Experts of a small language model: 48 experts in each of 11 layers, 6 empty slots to pick.
Below are experts of layer 3 (counted from 0) of a mixture-of-experts language model. Rows are named router (the router's row for the expert), gate (a neuron's input weights, with its number), up (a neuron's input weights, with its number) and show model dimensions 0-191. Each number is 128 + 24 x the weight over its row's rms, rounded and kept within 0 to 255. Numbers have three digits each.
After each expert's rows: "mostly gets" lists some tokens that are sent to it at least half of the time. This comes from a sample of Wikipedia text that the model never trained on.

# expert 44
router:140121145081097109082129133107103118114140145140104107155138138120051162151134141110198150139124177113117119114123129125138102119115119122122147104140105093133140138119110108115112078128143128144126134071147099148141139114142150102092190121090118112136127115130107129113147212111150131154127139111126135108112147140111117105126134164107111108112131138116082169156122080138107165123108107107110148121115186121124108105111145115138091126082144148137142103113102163161142140145144098110115111121112133140143119137150146121178115116134179138139116122223107138126134112152114148112
gate0:151111115106120082138125158146138133132143106177090122124130140144123115176146154144099113134114170124193168152107089136101109112106090134142112138117102165148121114140165116120118105161125125096148141144167120135146139136097101113099106169109120133188141125122092127144126142131190091119148108132150191105167167130137150112163152144168127148112125139145137129117168115138127140143071120152116144118109181138156117103121118133107101124098111130131119133105119114134110148168117152148133121114102119091129090116123099103103192117139177135114097106126096145112160086099166121107
up0:105188125127107152140108097144136109134125144101113125108132098123117116100116086138116161092109122155095145126133142084155150118138167115110126095110138131096112055119110161138142179142138118125127119131101107126138142120143103191184110071138125091096134131126127086160152124121084139157116145118168117107129139125111077123076083161134161091101142107154150143145140135123141121127199131114126132151167106103074107120148127157134127147132130148136139124141160158089117129138127107113133131145150162167117148149168152142150127143131120108149094131108157107137134096163105136171
mostly gets: "time ", "years ", "they ", "line ", "began ", "will "

# expert 41
router:117109042130127111166124117127115141123118145140131100131146072121141144136140143110152127136117083119114110099115150117100110112127108118160144115139121117146149133112123104124103076119145128141148141156100122139144132125111119197166134119143120107149160115152103112112108148115151130179127141114114185113122083101174114135117148161161107102116113106108060148152120131142137029114105112121120152158105131107121111114113147110135099119156137172104152143122147120093121140139139145147120109105118147128151108132150152158067114136149046144140123121160112143158150110117108138118
gate0:139127110123176108131118138148156082137141167186160125101157137164124148123180106148115120170113133121116110177086138120133116112134115149134164100100125116104142132131145131123123148150135080151151132140139152165164165161138099108104136148093149108180131108153142115096134084133150101140133063117150123138147136127134126124124125146150126110142118129107134122151147107139101108149119113149191140059132098141106118136169105146155113144125132146129132138117108126173151131145158130113107143136168143099162123128149103151086130141153080151092105106120137071159095064125151137101
up0:110124160099122158133126112115116156142112136069120109122123114162066096112128120108131113118108167141099104122135122127126169154085100123135121145132116116127125147134130132119117130152131134106085149111112126123147104143140085115103106109108104131156131095125135099159111147127120116165146143140158137091117196142100107103141107129153149104125168127147083157156133105151164135169098156152128150147157160152149087096109100151144117137146123158165147101125143163116109152110128122127128148166130187179112096149112157061142129139162121164140126177118116208104131142123102140145
mostly gets: "In ", "released ", "Tur", "Br", "County", "published "

# expert 3
router:100101183063044105137138143109119164109111147148105150111144138116113153142146125104079156147118075122110112111114113116124108123129104110125142117141117101137136148117122113120111140116078130144150175171172143147135144115089141093159117113107120116133173118109116106098134136121138139155120152120114119123123131146155105138108145164111120112120175127107140114110116090145108098108096111105123133152145120124121116109104137120136150118120137112108150181116101028164101138143155105116110110119110150118144120148132151147150114116142058144179119119129119134066144124170116138110
gate0:157137124114135154117135099134177104121149133180122116079147127145107124109136134111076126107150124110112140153145144131119137143082163143118118074112123177139133119097095157097139098115100153132145140115088113166134114138122095129151109156123145108106159125146129114128128107129088122124144117119149113194081141141150061145113125145103179136128123129124150146155087142142141125135128113106151153146113106158140148157075156137150124118150119131081155140108151183080090127107074107084098118161178131177124110119151129162161113137157143124115116116103130129145118109099094128131
up0:157106127124127148129164156154096103123103093111120108126100134142157118126071124140151138166108104147134088077155146103106103097136139102128112154127104090159109153145124134139156135137126105130141159149114126103117110112118135141096152140155167137136147107119142106136134154158132175081089152130091125166127149098100114142126193107157153182177148121119141141104145092149123149191116101165107099102136129077139104105114140139108126114151123117082132143154154128159140137145133152102140176139159122100134170115153129115116163172133153129162136134122126141158104146094095128077
mostly gets: "under ", "At ", "along ", "same ", "Bal", "au"

# expert 13
router:170104084106131115213134132164107132124096152141143112099142086122141151138135126118168085147122105120114124116120131108119115127123117119120148105149117075149143149116111115114115034120148114140177158173151113136146143113066180198143091116171110119126156110129118108109131156107144142127156143116108166113112143132071120144120138130135113122109108166107117122119109153145102114113103119114112144153134160124111121106118144112148111126141148157183140100115084091141116140148150116155109120121111143120139124107135150159135119110145085138183111119114122141128146115076109140114
gate0:117120116167100120109080146119139104140138091149113130178121132157111103131124125107113122100143151093151129122147124151094141092106148081098127130173126141144170156129079190138093145127142136089120103130106148168121152094107112123158133127116158128172133098180129109138149118140122159119104142130127146157128079156131129126143153107120110146105118148115094122116091167134144137132125127140103090147161133121111122104145121102187129120105107120122127103148135092131102136158106164115124146127155171127149150169142092064139144125088169153111153115135094160125148168073160128084
up0:114119144129137148170120095138105127125110123138147127160130122133121127205110109134137119131133096144135089123123152142114172119133150143110124140137141141147087103111126119170158131106104113153148150106167097164117123139176151128137161129120147142111127139128114101117086143114175161114092101160101114099119136123125199149112165119096124093123058114129126121109091143122150138106109158161116142127138110138133155105153106107121119161144202149135120118112110170133085099102126094129095160147148132129117127163129107120197154130156164178092103100137080109131106129131121137097
mostly gets: "tick", "name", "County", "University", "team", "season"

# expert 21
router:175117094105074114141222138101123109115097157143122173158137117117196145147133126104105101141106126116119115115109130107117099093113122121143152107146105151145138144122116117120100177108107133149080229155173151134153133112133139116141139104101107112139110127129114102106112120107150142148186144114107124123109107130103107128115132096174104122119173139099086120118117138141111115121105106118102153128201168109114104102107144125143150119086135169160140156113126135119118147145145122109112120115116131082144114098137153111107118152128143152144108121131106141122138120144117138113
gate0:092103111144135081113108170112103097080111154109129148133133113125122156131134115135105132135115111149110127115102109132108083147088133133113148142078106141129119154170120073106134082131129110128154133089086133132123110117109128144132132127133110111127178139149126114108126092145136075099154111199087122084122139107185158107183118109169131148121145141110167144121131164121086130123122137141123120109145130172152118109169152135141057159121122120132104106098173136142157171135135161153096132110134147164115099118119144188137119142106129118157152143132124124114128118129152149088
up0:130157129137106116119137124109104132082097162161171142136110093131094172101141136171108122151096104172130150166164124135104156167136106143098133132068139090133057177146115108103114107149136146155168144082088148137151105131110136152140131142123090119137138114135131162137157073122132087116132103156122139118116140124181138118165129117128103131140121116131133123117142134109125074115141144158126105149149119107119147126096113135163143148125149132136111166114152129141123147105149121161116132081144146158108107116093166183120166167079100120116162100150116117144129121133176141108
mostly gets: "football ", "Indian ", "born ", "name ", "General ", "State "

# expert 8
router:117109135153042102143160133118097084117120156143115133123144167103073147155149149111101101138127184125104114122110134106093110106112109108101138113129108123134157130112114106109102162113123109143103170164176144147151131128145189147181142118131116117128078109154110106086148113113147137157129142108113192115099160116174104154123148115129111098115122135112136117160118209143105118108113106121114139139115123110108102111113142110140118121059134123170145153121114117175127130139159105121116118113112144108143112141141142142146108073139140145162121117137124150121142118172119135106
gate0:131127142132157071165127165129115115113146086155147096109152132164142144128148153093096141128136123135103130128130096105152114140140134135133131123065137093147158104121081094082126096104144162121158144138125106119121140143095138138184099134110130142109106132087131187126147133132104122130171133100149109124106155119158114103158147130122122112124133088045173090130140134128107097083119150123147098110072123141132119082119138147141148101119132153125145099146137117141101114101164158186111152108076161121121109135106113103130085115135112127094116101140143124117137145158145123082
up0:107112066123103113120151097142100194127106149099120153147122124092103139111119096130151139172120136162102117056107158150113132177118097136138130112156115134140143131131162128150104140127120122117114116148145152171124131117141105146097172136175108093139144118168116104122095137110149113103172100094143121111128131148137143117132160121115113127070131106151083118110113076135140168151119109109139110130119117126171162149127127122130133111165125161160114124159115156167151136130145117165162150139112116156120111142166117147159183085140144129108172127112128134158138068156150091131
mostly gets: "end", "ist", "All", "ath", "af", "oph"

# expert 12
router:145117146208062114193105137114108155113143142153123150124135139113100152153140137110147058142108138121122113106113125105163107088119123113125151101148111096138141142126112109124109103126115081154095130102090142141146143133159097093125141116138109109140164113104110103118119107104133131135100153105109147105108128129136124156120135111099117103122138143102172103137105182141121134123101124115116151124090138118109116118119144115139204119178150119137152099108117059112121144147149129117124116111106140086153106125135141102067113116145094138120110117152108141044144119130125134103
gate0:120149150124150120100111141149126102169110117090083101122083165118127089098108127128134134170125096121106102132116128152148130117127140117147129127147134170123146103097108142102117151134125145157128122102122093123149129137121091098109120115132102171112131193163144125124129108124128175124133123110124155107132148114104083155161122106117131144115167159112113086118066145092109130132133128084144179164132112080100141123194114139154128140145089109106105134132106116113142099173136111159085078107135152104113144110121124099110094115122166174155157137104176169139137104174124110127
up0:165101145174147114148120151146088095146105101110137097158097148156173165128155100131147138121101100097151119110132158171139130113177132082161154108113100118105097120155143117142082141175126110122139138103116121125079144115182147156111104154156126154080146129136110176129170153097164111113089131138129121139115155149189076103135140164153119107101152151128168149135139137121167117104103085103115144147104124128131123123164098130123089098141121111151133120146116176121145097109124151142120110120135100123156138109132098161106121106151130107113152142159114116136109121143135158168
mostly gets: "Sch", "G", "Er", "Ham", "', ", "Hel"

# expert 7
router:135107154116072104174117138134113188118125142154098126131148168118071136141135123114119116139113112106124103116110116124150115117112127107113145100133109101142148142117117120115117179125066125148111104075197106148140142130112123054130146107116101120135114116108109121105153143108141142076137142120124162117121113129055121130120144121095105109111129145106149137132123131142104177115088120113106151112096122110121111110113150122132167118125145114176145111109053086190156145135157104131114106117109135101155121118155137097156114135139184153154112116086118151127132110116124145117
gate0:140094124145108141149149084118144130108116170097166152155145136156111150099158134115065096132148125144120166115098124113177115134096134100140119129136123104108096112111136130110139128116146118151106120111142124144118092150142156147099150128163120091088148130167146169095088160124117127095151101110128136069139193132138145093119151110089122154146147103082128134145199155147149150111125162159116129117138160114106116125100117090089090074144126119116124139152097160081127121155166155149132142153107139139147111119112141166166140138106133105122153118132117122162134108141135103084
up0:163155145099107125119137151155104097145153137174143104050121151135145119149100116145105120148127129142129134126108154108097121133130121128109174176097192151144142109134126119116159130102150146141144124144098130157170142101106116107096083116154102147128110130073097134153126123107116151108130119165146150148124087145088148136113188135133114130151106096129144095162118124069156114143143107117143128097095123138172142183123168156081155173100125114146104123137140077160142131157131162135092088114132141152131123128155119118139118101137130121097142111146105130145166122088127156144
mostly gets: "Mc", "May ", "oy", "Gr", "V", "'"

# expert 39
router:162107093126107120167137132127100190116089158146133130136153113103161136144130133118156085151113149104123105111124129116123114112119108106166148102142117140146149139112119118121122131114106136139084110193138175145154137119119146089172157103133106117147054120117100112109106120106142129093153148110119176118120147108106103162113151101125103123105124086109144149120110202144107162108093115106116144132104130112107125103114144131134173121067150152169147144115099080128152139152140108153112117113120132140135109066135136130193117103130181140130109116096114138155141109150120139108
gate0:127130167123146152115127121176139118151134153097158143101110149161148103156115163126155126161167118179123104118096138156111129146156135156133112115152090139177160107120116174115132126136132121131148122132149134145135086088088159178140173125147115117119125138119130127093128142114139155103154189103136134107125137113127118107096185136094118169139139067113084087127099144156111116125134116136167126109105152078116175128117083126106130116097184114122128129165138155164129110073156101122142148120137128112089124120170135114116142135097130140115097167137106127137172108092132119118
up0:133113135154158127124091145107077121129134121156153094120143121133110160136115153121147143139148128110125149152144116113139140157152144142128147145106144093070147096140117137151145092136126140150173122141125141132081127090085093108121093125135089092124099142153115126123113116128123132115076135133106157121165175173127098136122126077178158145129111114160136143116115116131130113097092151156154126138136117144102121119095163136127081123135136102151157136154116112101076178193142080116130133119138174108174096169073112122126152158110115123132148101114178135113113152119120175153
mostly gets: "later ", "Un", "announced ", "University", "Com", "be "

# expert 6
router:120106107115147114144149120132132239119114152137143129136141084104146153141142148117149112143126120118130120106119139112102102130125119115104144107143111118151149135107119111119121122118087126134109114125170151135148135107095141055095146116144104113144098108097121120107138166119135150090114135119106087117105131136173106132121133116134121117123147097105092117146120101150125190121111113106116148122102202123114116120112150135145178116117143113079148100110062078212138141142154107148106121108112140100143106103154145134178119110152158140122118106149105153100146112114112131100
gate0:116123166140120138124117216145132120151126145093168151128139164111164127095080104170141153155123105161141137120137153129126143127102117098154119101152115124103162152104113127126107121138148103117118171135127116141160115104132111165148164154143115144088116135156122084146113126157165146133108133156100154113118099095139138055122156143110138149085158151068125143106150093125124114132100143100098100163145166160134130097116157133089148108123154141099118150098119137112105123089164150146078133116130154183104097132178125136108123138104149086120154135136130131108126122134123116095
up0:110115108117115146132173078102128140111138132127111118095132091132116066158142139118124144142097124098121108131117098110082118119121139111143183120094107142118120129138148128135140122075105119124149105103151128158102101156145130091155088157115153161075131171123182121118137124129080142132100136115108128083143107128081108161102110159129125097103148149128095129141121154110133155128128116139149132139081097117126136129137173128144096145150094151161106124120124111118105145149161098085134133113123127076122162059136169076142157096144096134142131163162156126147077101124132122135
mostly gets: "—; ", "Des", "Peter ", "ri ", "Mike ", "Star"

# expert 46
router:137105133143153110088177144113170156124114164137086128117136170128133149135148101116178093142112057108121110124131122120155122111123112115143145096137112124144148141117110115119115134089150134140185161180188118141140136126121094131074175118109124124151105115157113109118146092119138122143178147103117108113112104158072121149118141146116118107101112110102138119139100194153070156108094115110115152158129126109109123113121145075151110121152132131091146137111129169151117145145162176108121104124118148153138125081146145159163110110128099138153107112115115149144141126094123160122
gate0:104112102120133146154098116126106093102173176110153136204129124109141130130120133126155124143122162104116117078127169105169092137159120114113123128168166127116140149131118109155095109089094153157124125146135135154123122194148133161176169146107083084114146111096126141140150144131124123152137119113111156116106143125099141116091119152141080120138167146106147105103128133113133118135105134153120120156141113116095128144093142124123109153105151139109148137098130118140163116178169142081092081122107124159161145140140130153177111118107103163154093116107156119136155168111078136131
up0:106156124116164105134128077152134125120155121116137140179157147109089174089095137146128148138130138104149150126163126157153129083124117114078122148162128117133100120112100109140145143116092129155116123099119106061149113101140084120147151149129110156173143118151120108159079157146140099116137098157125124139096114123123132169175143151120127151154093124113169130127078130145141165136134106106153114157172174138110103116129059078118112130107131152136098094156153150143107102150144097094115130143150134097181129136147142142146105105144103170127114144116137118120131114153160140099
mostly gets: "== ", "has ", "there ", "See ", "career", "may "

# expert 28
router:146108131088139104104123123133132122110137143138142138137147139121155142154137129102065147154112076114112113118112121103125114099109116121144139111133106085146137137127118102108110113117190133144111150180152125135148135131154122095165133119175104109151142107142107099121133065104153146171133149111112140116122078099132102129117147074145105108120172071111081092171117148144135063117099122111098137135090148106118105118100144107146096106138145139115142162118110199106097142152148118081119120122127149160152107102139134080128109140138150138113120123144111136170136107176113151100
gate0:121154162116137162192133161120118097170135172172131100151163122125152156111167141123143140126115158160118173112126124088111121157107112118114161160133125100140085124120099132141140098162120158146106119151140090138137088162137140142101116137127158105105129122125130093131138103106067164130143112079096158165135148146133088175120118140150131116105140115136154127101105154121072119079127103110112089142118087107154147093118152141107096148135123132118141102167151150143125131128067133138130104135144126106159129151121170168149121144150124117145136073117106128120151097132166161113
up0:171126125109156114135129104099137161160132150109114153100123156127131159153123105136107078107113157152117157144090115136130153117106071138103138143101126143153089149100082090119093086148152113093118185126091121106133093140142154152118123126113114109105085133135169106136091102160114135134145149126090143117089161121124101133103101095120111144104139112185146141133120124075208126172101112109149126136135093134142137101150118139185139108143102070150138141148121147146133150133111142122119151117096106134127145145105112123128132118109185144118140115138097161146139139130074131138
mostly gets: "|", "== ", "including ", "during ", "North ", "Pro"

# expert 14
router:175118130104068118211188131133143090120108148142114162133148114114205145139144123118141081150119168110116114123115139106104113102107118106158149122142115104141151144121123106112111139119127141147097132184131125135137142123144124109159132117085119120133096118161121122125088113119131138155164153113122093113105147120114102151121146083162121101106183146113144133087123073136134162110096106119115138117128126109120104108103146113147143114080136192174151134120156133107137142132160107130118114114113151125146119111141137044155115140142123138134125109163120140074134122131113134102
gate0:164091075120171153138115125165114133135123120136126144104106120112119169133115136150133120127152123090110131098098121136077169152133157095148147122139138156134137115120146144119091168167143170149102151093135150115132101135162090140117085147118117149139125101133119093127139124118161137099104146103144153137109081081101141121134136147114115163140107081121156106089133151142102156131146094090137131126146123122155106090127139145133070159161142172162139102166144128125137139128218170117110130149087132131154137075148107121094123128111129160138121093124153134107147111088137095106
up0:102144111112140132125140185143134144121121143130129130126139119072131148119063161123132102136138104159116089148140107159137141118150121095100150138072182150124107104131115069146160097088090117139187125169107099146152116145136149112140112106147141131142122113122146092103138128152110166154159121139141148064175152126146138109174154134127111150139149134102144109092115160160157153113172165165111122123120118134133141137111130152168144160141140151095170087107136137132109154107114121160125098138134132133102104175132123154161149103143099121163138127145122113150136151106081147093
mostly gets: "ov", "ov ", "v", "š", "mar", "appointed "

# expert 0
router:109113137159162118132174127138121083120151143153133121116147093110108147149146110104130125147113059113108125099118140117115105104109106108162149106135118082138137154120117116110115112117101133152144176133136138143146139129086117159159107116151105119140215119134120101115114073110146134180123152122113122119108122108166116141119145158120120107116192136103117105134119084146133098117114111107118133170109173110126118117111148127132119123211139161113139137120142059110090134134137135096112124113131133126142118127146134118094112157145068142175121111180118152071145110145115139116
gate0:128096144196113137097179164159156137090089181091097103122128110101161149118109149084091144115144114107157163149142133128154164128117135144121129130082123094117121142135116104105122120029118125138171111097149124137146150113128132092117171124142126139136135118147130094132152099098121136183146118134124135162125157106098142122123105165125124073138147147134136116173101137088150137132115094103143157107158150125112130128141142137124143120139141112135103125120133134172124130151138132074108136106168149132142117150104165137080112150096103093144139149140085121150135128140161150109
up0:149140145155137105112173120142136131104107125122139133143089116097133154148118120104175100124112103141123139131104122128151164143124137188159131122097083155189117189092115153125142115134155120085155117100130150099153139181109131139102168121132111107164141131149148106137177114116147149109142137138107139098144130146144137132129132184178110145152147195148122134110116129089106110124115107094112121133130100118119166163159098129065102110129122130155162109104095127128121098159095114141093104127076090142105126131163128120128139144161158125123127125156108096132108146095157083134
mostly gets: "In ", "during ", "against ", "from ", "within ", "During "

# expert 37
router:119090140113154113118063129166110079123146161161136109132140127104092158147143119100072123156122118107108112108112138122112093100120118112107160100139118095141157136107107109117102114119169141157144173115122149142160157110137166164103153116137104120146148120128107109101163106118134138140110149105125148113101086127120101155119161126116106108117193114107121104161113073154129080122093109104121155140112121112105097099102133118156093106135153107109135068102138125126064150142155092091102101110119148163147100137159140153114113135141094159141126120148104155093148105127124146099
gate0:139129138138146118123156107110100123124149074142146122134122108127145151136114147118127152111125132142134113157103150106122123149120106154107112114152081129122171149113126131107151134145113075128127155142093120101153169135118127142158110104118121136087136072143111133141106114124182110138124148123103152130083129168157112134145083080083080135123071142133139137151163096133136161100138149139131153138136183155121133139164090118145154118099088142155139122135130133108134114100124167128068173089161152181123124098160137128104154110089075102135125099118052110139137126122133128095
up0:128112108158123166132120112124062091114094142168121111106122137166144139153149135095141086184142147118150105156155133128096072071124111139146087170117131127119132177136118120131128092114131157106167101105113113142143123155147113143157146136075137125144153152133165127101080146129121153137109116130113109110133194146114088123153133173108161172106160156111137147118118164149115127123084141149162123125132107107143154083141148131105134162163107146154170145162097094104165140148106103133107160113141108119152129129141091136126124101144126114106108114150136140125129101108113130170
mostly gets: "ro", "el", "tr", "ant", "Sch", "ar"

# expert 17
router:145112046136103123195103130095101207123122144150130121122134102106072139138143137126112075136109097109106116118123146107130109113127121107096144098133121135130140144117110118107105085124160105146101200113108132145137132123115139159121116109085105113147133114125108119091142187117140144122081142126122210116106163131161110146110152134138121108118101111107135136129105149146114128116098124119116142154120159109114108122121146124132181127146144164152135115116082079126124130150143120119113115113107148052146113138135151151066117118130109152136111115126108148127127120085122139119
gate0:113097103119089174126133120126113120123110089159163104114099144135102175130160176141132166130127113181151134111127102132129088149084123130154129108136104150114097133123074142082103134136101147170134119156122155112108151137106151163108135130152098094159140089125094134082103135153149102140122127130075157110114130086125113112120135105133181134147117101082093105140143121156123135147124126106124122144107148109153152092122137156100127091129155125112101115104110139124156151126097146124099123137141181160122121169084099106075141111097152101148123148133114078171113115170131152120
up0:165173149120108123152150139150083118112100158131155139105165095129161162139098094080147131126110127076120115135175137106135081153111119089098105169156149123076154126082084137150134156106131116108116120131126184153132135117147136093121170144153105163150102153176160157111087115149115140132098134100172078181142106102110112132130136129134119115110101166146131139139149164146143139120126143149107152110138134118120104107129099128132149111133118159132113124138147107123134170142161129111126130161128086113142093092116143113159148156144140142109139120175167162107098096138121102140
mostly gets: "Ex", "ex", "long", "hand", "total ", "Wood"

# expert 30
router:133111136091135121117129127134105104111100152140117120132149141114055146145136123102169169151112065112119126122119138118135111117111124112163146112152113121143135130107105118115108151109129112140137172129169094147132149124114113100186106118178114124135167110105117099097137075116135136180130136115105156112109110111110113134118150140097111117114100111110086177130111145147118124111094123114101143118155184109107115106121142115142110127136150149162141106120043037116137133144141105111123114111106148095142110115146140063151108092142144152175122115169119137144149112127104145112
gate0:126139133145120127081102127108142128174169084126093159171141116068113147119093136130135128073112116124127102121117130133161108119052169127120125113136124105101135118146098097104141137126121145114136115143146107123128129101141116148151111119111110145136157119164089134123106171139117162132133103095107139127108127108114165165090153124156107091161130105137121144125144125110073151099130129086118086134104105112075109151128149114099109137123156153152127167135101089132127078127121152095138148140150176120157151153121130085110166135127098115084137107081170170152114133146082126143
up0:099092125095101145096164123117149162129121147126094139140145159132111115132154108124126151122149156147142114152108080114133125118145114108143169119142128135118083095150081115136140103125110147133156127121108105114110122076132091110160147149142105168171185126161104160143122205121114098148118126140164122097132142132127129104124107146112149139128133140134127081148160129112138137102126164127111078159141143096102124150095127101086117104128124095173087174148094113158138102119115166128107106140135172094136146145147217124127115127111141124115140134112147140123120104082152174123
mostly gets: "W ", "between ", "House ", "under ", "At ", "De"

# expert 5
router:121103173082173104055127139134116088105163151154114157132150144101119149152151113110102136142104167119114110111121120121085099096118128121089143096136103092145135141119119103117108140121134135147149198039150146140141133117148114222137173119165103123157092108132112112081100091110147143141165150123106153114100103111164117123119155108146103111115178152102153149141107165151128090120105114112119142133130120114120122114103136125150156123101146148100143139116145150117142131138152117115104120115114137122138112159148143130120120147135144155140104109160101148161136121151123149117
gate0:126098143159093109083115119117137131111158109134094114116106163128154108152093111136091118165113126115141085128115135164074109142102133141138149151121105132186162138153128117058138142160090104128138137121108127113119156115115163103093141091127095141115139115114126144132098139111136159141119120187117127126102120151140112158188127127162111140122158129164111173157133114141126140101154171089157141131116110109106159103132158143165153158140119119115107116141105143070160140089172148154131145143149113111139105137168164117130134124130104164135160092098152152132158151124194140118
up0:132130145122151123125067111126125100162119145111177174128130139097136109159137091153157163130120078134113123135138140192141101141163129136148149110120142078093072168101141138118141133114151177128109151092147173132129111146144132170106113131157167127143134126156106086147135084115138116102159115126158125157133095117103089120134142121092106109081121093136129144123105125146153100095126121133081150127123082141137081137151147120157160163129128134125119147137159117123095064136125136119130097121106150150100114122151111114138149115138101128115125152139133129076196101160111116122
mostly gets: "three ", "^{", "Mon", "ph", "received ", "Qu"

# expert 24
router:164110161121083121059070135129137162106118149133128129124140125122088151149148125110079172144122101108113112125117122113113108137120110118119136103142116168133150145122113111116111208126085123146048133078142143138141136113113127157123149121112108114146135120126111123095111136120142134171087150119108180110108109124165119168116141169120122119109096123117070118173114100143110147123102123121123146142127104122110117116128133109144124118068144087080144122117097102214153139149144111126111115120123139099141121154146142142116118125128157151146125115085105141100136118172114147122
gate0:124109117133174120127121119122138143127169121174139151107090130155139131173158122103132116110157153123151125131122103095105123151131165106137106103161094139102082117107123147139084148130136121149110147143132182145119140092147098098113126112112116094103131175135123080121106123129142135144112173121144126115111064132188129102132067151099128105145147140167083162118131080133130121108123176111077150109119119138087117128138135125157150133060107142147147136101115176127117129127101128112140173112141135136092082131129141097110105125143160155151160111096104093121128118168142115109
up0:132111143122125139166148158130153068105118148105093155129169144168103120079114172141137108112099122158134121124120135160103135127136139125149124105141099150118164113133138110131147129137123111104105167087099125117149126104168113189114127137131105068109108118106114156111142111128127157161126120100118084115131134150160120129088085113155112103171138171137119089079093143119154120160154123084114127138162095132118091100143169140102094127108120145134089151143106128139150121124141144102128173151148134106140142114136174082104146085125113172145146098106132105132095108111076130163
mostly gets: "196", "197", "199", "195", "198", "193"

# expert 23
router:115114162101139120125169130114119181124130146145135065134135099117099152138137161119129161148112057107120114118112105115104110117112113107116142106146108097148139140122111104118108144119100091152120128063134141144153148121094120057127141120127120106129134124098110119120144105114144134135088137115113066111103132111103115124121142137141116116110144090113110162185106089146134167110112106115116135103068186120114112117121143140138090122139144091093150119114089099181165136146140101135125109119121138160144111124145149090130120145141185152118112114052123145080133123125125138104
gate0:124133173152120159139144128129154136123100145143130118095083101112127105128177068119156134158177094160117131092123135133105115139105166159170131110127129178147143144137167115078170096078119150119124149134138095124152105110140147139138135151108114156144142096182121144132133135111125152137094157094077104102095117105145139097169139141141122115166171114108138062148125170153108096109145136136150139122117112090119137169163148102124136154131164146080151159150106176161155110136128167157127146143096126123136113094123125141100147104132122135103101101122128114135125141124135134096
up0:152147142096134145137123089121142187124129124120130150169135087109143126094150134104155085118101120130121124134151152100089113128120119133095141131144105057121106172177098137107151110083109141125130110107131142147133135160141154124124107132113104131146094168145158128085112142090132135122128160136107117153090143142121118153110107117116160125135094195125134080108125146090095118079165114118167137140062129117140099071113117139140083115143093128136112129120135119155131142090126106113153118174116119141094143168140152070121121130157139110095114128138123089125156171121155148128
mostly gets: "No", "John ", "Be", "his ", "Ber", "Ro"

# expert 43
router:100113127126121107142062131140113107118164154140131095087144176108088152148139122110087095157121141110117124112124125104146109098125113116071143113158117107150147137125109108101104140104114129136121145148056138154139146119123149151106166098113115107136139122096102109100170103122151147113128145101111138098119121114079107116102145164118118116117135077098158054186099111134099128118098104114100140148122151118108115106118159133130150105136143094164149144117095064160111154156153130116104113115115149149148101133150149161154118150149135138175102116087102143087145125120114133113
gate0:127145157083131148137159128146159154138157119155113135093165122107116124137157108158155104160114124130115137112135099145121126162146140093106136130162137140113119109163137196167108161115123150156119106114128113133123136141139157147090117092112103154134134145113116118175109094153126154114134118112122156107126135117135169069149105146135122103087145126120160116087130097114131060125119126123090104115142136127183101144092117141123147110061129141104093146110135134119132149170116137131081162095132161066150091160151128108130143120156144124118116131161135116080182150175118139096
up0:133111102145111132121100084083150112107092123111177110131097099174094118105123162124168144145139155096141108108144120155124110098139081104118098182174142153146111096075153112134119146132129134153180133127101137088139156142111114135102124131115128115125121125122110080117096143142133164127104113161116121135172107134158128157137099138090138101106121095142107122110086116168128136130140109107112123085145131128123130149145155085167159098126117117145185116122080136095057125169120126116124133155149145108126150125103122152161143095181153149143119127139135132098165144155113152129
mostly gets: "San ", ",", "was ", "Sk", "D", "Un"

# expert 11
router:135119067161159111184138132100136158120115151141147133120143091112156156139142157116154064150102164110120106119113154107128099095107119118126134100129107125147152136103117115120113130109164132135100163165121189149148131114125150166154139113195117113125115115139119108116084094123131133135111135115105194106100179124155121159113146096164107112105171130116057169128112153151127139117091109109103150153105142115106110118105143129134101117169140160113149091116076105141145148154151091124126106111113139127140104151141135165110120107142089140116116119170119151146143107105110139115
gate0:095145127116135133092130077084128169154129107135125115102111117154129150121189111130131157146134149080138090139149139096112147138085152118096146079106130103114125118150143112159102091142100096158161117089078095133125143152093105120137100143162122140104153098140134131122130172071130136148134138148119168159127153158127146107144105117120116064100106109135157126141134127120126149150116113151107155140135101177133139124136123133115112117152099103107168120136164167109099141109098116148137084149112149169120131098154155107082106131120094149156087117137105146137158121172155154162
up0:153157128141099169139115142134146074141131129148156143091144128098160136113095119137128101134110127173070082110112155133165097153074149148095126150125068117132117081131122111145148140126149161142137120080110097172141132132090149103169130126126161156106146117138090117144143149118166137116126125145119117122127065115158168116113113143113131109084121147116152131134154120092136127171139135138098146129139118110132105110113143138114124164104132113164101148154133177113113137114159095154161105155164124060116134169093076125090096108126140162133138128159150148129107113117123112121
mostly gets: "A", "Z", "Sh", "An", "Am", "Col"

# expert 16
router:108099107120124107134112127134109177109109160143121129157147121107106154151139131122101099144111069112129111128126155107113108109116110118105142110140112122137153149112108103106120139111147151148149132160143190135148148126135129175199144119138120108141152107168111105079132161113149141125080147109109160121114046121222106118109138144102108109117126101104060163140105173141134070125112106106104148146137149113124121107119143131130105124176147134113154134114125104152132146145157108124125109112111136110148115114151154145069115152138111146156119110116118150123146122078105138111
gate0:147129144118084164124147136096114112122127085144087110120134152133135110174132120096118121169141116143122149146105137089068130121071158147124125140135113123165105141126131175124112085086157116131083128160147135185125059114137144130097086130150148091117155109125118105120093122100111120119166133135149110117115125115123132095144190114123159162177148129142150074131098138124106137147094134135111088119095113130154126157156101113132121145136157104133121106063124132097134113143121126145112148095163097157120135144160127145142118092070145132086100115130150145125128120121138109100
up0:161131149111119096132137103141144145114131121114147114175124135131104092134101101118167130098169145108173114141132135145094169154098183137141148081080108137134104136155124162141157104114144147098135098108132141139146126146142106139112108126095140134135136121120145138150153136149117105102123149120107105120100122107121113162134099188120181135092128156144126123093108102145131125162124124134152185171144106108099120112124164121121170106100159123084114158146139063132118142172138116108150089193141112091143121098171148116118135115143155113089159100090102096121148154151116157142
mostly gets: "Am", "some ", "Or", "War ", "However", "such "